config.yaml
d_model: 224
experts_per_token: 2
d_shared_expert: 0
normalize_top_k: false
positions: "rope"
init_std_qkv: 0.0251
init_std_o: 0.00493
lr: 0.00499
lr_mult_o: 3.0
grad_clip: 1.0
decay_shape: "linear"
batch_tokens: [65536, 131072, 196608]
train_tokens: 546100000
steps: 4499
Below are experts of layer 8 (counted from 0) of a mixture-of-experts language model. Rows are named gate (a neuron's input weights, with its number), up (a neuron's input weights, with its number), down (a neuron's output weights, with its number) and show model dimensions 0-223. Each number is 128 + 24 x the weight over its row's rms, rounded and kept within 0 to 255. Numbers have three digits each.
Before each expert's rows: a language model's description of what the expert responds to; "raises" lists some tokens whose logits its average output raises strongly, later layers aside. This comes from a sample of Wikipedia text that the model never trained on.

# expert 31
It responds to: Award and TV names
raises: ",", " H", ":", " E", " V", " and"
gate0:145081119148146118121147170117137113128115153115157139126121135118114136120120175131156101123161089190145116097136127149099131125127131133122120162083107133107156121125074106115169093075069136114151147112159109128141137085120121125137124105091110149150147126134162157128095173108092118107125146177147136159133106118113091051135113092084108128120132083162131119090163140124153158103127094124086122140120094125176131178127149124134147128133098116144147114128133145136144171182134118109083117132102136140146139093099118064107131122148098141133121137127125126160135128126117112110142120139131162164088128132120160096132136141091113125126116082127135141102166128172122178120151
up0:129175114144139150106135129136125112129103136120093162120146159134116136093076110123167138124132081133144150142121107090130112124155120138187157087147129164107108128161164136124129103141117116149164097143135139148106116113126124070135137138108155137114122121104105120110139142136124111115095099132074121140150150104129149187139105148146118098136160140110107158120136128146124094167081145116150138156172145165117157097151145154100171159081129080133109123129115159117149085097127123103122157128083129140149158139125153167206085131138117119126137118112129118122115143149122132092098098117166115125132104158139077134129198142131133157132082108126180141136101130109122104132171
down0:127153149124152145117139151150150133145142096133087186131161109094100177122123101108142148132132157154098163154118088134138139123098140075127145141141136194122114123143135140195156183139121093119118143174143110112147161104109132118107128108119103136097106115136112162126114112135103165090139115123141150109107142184150116126113077104142126202127104144122125130111161138146096147127151130132112147105118138111144156127124120105071121091139116129150161120145064162143166120113118145111111153065169175159115162121098113120136151156091129097134119128114149151103132146149125147132112106118149145156128115126127148102130147129125165107130111137053139149126130158129121107148148

# expert 8
It responds to: Foreign place-name endings
raises: ",", ".", "-", "\n", " and", " ("
gate0:119151144114147156117177104135119169091144130116157145114134152096132132121113149139164094155112083118116153125086144084090110093165112125140148102189141155124114148101104108098107102161166140107128104114124127108142126148124094137118122110124167125131092133118133131118181154105092140135152104086165160103066120149110125149129128116130110112107136140108138086116148145138129129118085111121134079190142111120144128181156123126122153166121135161156133078130127122166097108191082115102134122102131122132134129102138157149118123103125120144164154190124146158107111140160125158128131130189158132146095110143158109102127135109122142081128177138152128118110136100126104142101141
up0:148143103135142130155130142086169155145129126139069118108118130085106177112148123126090165116112150162133086186146153140135118131166199118128128125109131105108165150137123199134129118171133105170157137080114129136164089126127159145095071111153136151151142176103146115130102110088147128123120129114135083075125126130138132089131124149085116149167118162145122154084126153156140110109111106106136078125151167154148123134158122140126160115139135125127161161119136129107148105105124163152158077150129082124145123156130147108151136131134109166100109151134144138140105121124119113123126101111150117141147107138133131109153127144143113103115120120142069137099098103126183130131126
down0:087128125111115142121095142136133094114104191130105146120157159138136147116173139152103089099101130101135147125060171132135137098094107091120115151122127147138158125099174129099119157152172117152080070113146124141149138122082137106117137121107156113144144100139097106128160094179129149115126119127157110159142093093152120173152109134075115154130128121103165125104152132096116138076149112109105145145127129140128148156141098099149124095133159135155107135096104095159131127138139162130125108115106116103148118116200135161103075135110138155124113128147102145081116154083131159097126135119105146135112112130106113110079172143140117146098126147145135154144122116140149147160144

# expert 15
It responds to: Media work nouns
raises: ",", " and", " in", " by", ";", " ("
gate0:141096102152112132105168136142102139099187138112134115122142134127116119138159147123120110128123149095113120150097138141113140139166056079171131087070159135149146132145151119160127139159172162153154111127138120103157162142097124098151130144087130102181119131120113124120147135140108169114124124157133136083137102098133107108158118147127113160173093115155087090098089133116141132112175092151131119119129129100156160164134134114205120149134142113120095127146136086133123161148139114135088070107130087133133143119119129136135153152117111122081086175107125079102119108149091128132143107112140154144120135130174144123135154164148147124114114180141140104108128130129126127124101
up0:111124109126129142098126132143127146120180113095110136129142145051121107122123169149100116145086138125109105110098178119156162134115115098131124170100127156122095142122169157157093095143191118155176131142142146110140157162144127081115134106127148116120133123071137134172123108169156171108162146112130124139146119109123144127141165128137173130130138120098108111111147121099110157119127126118125115168144079114153134156130136106111101148133149078125149118114124139135105109127166170132129101109109124147116159142139073119157128138125148125078077116130113087138146120134058153114131091153150125135161129124141176125131122134135134119080098148100149141073117124159148134086101
down0:140157099126128133082112128124146163099111119135142108124139148125155146155138173108127139165083100129123144131098125108106128157155146110102115153129127137151113113097129176141120091142129103183160090133177155106144144155144127131141138124104124094117127095129140100137178123123184128113105139178148131108139147140127118166139146128130136144152124152131103158137142146122109100118130096140094124156137158113146142182085136162157119104100110161135140114124128124103113132115087087125169108114139122106148087126124132089164139102120095127100114098139132091118155111169127133139150175146139172097113190140097204144147147080090090098108132103126085128112128122104177165142155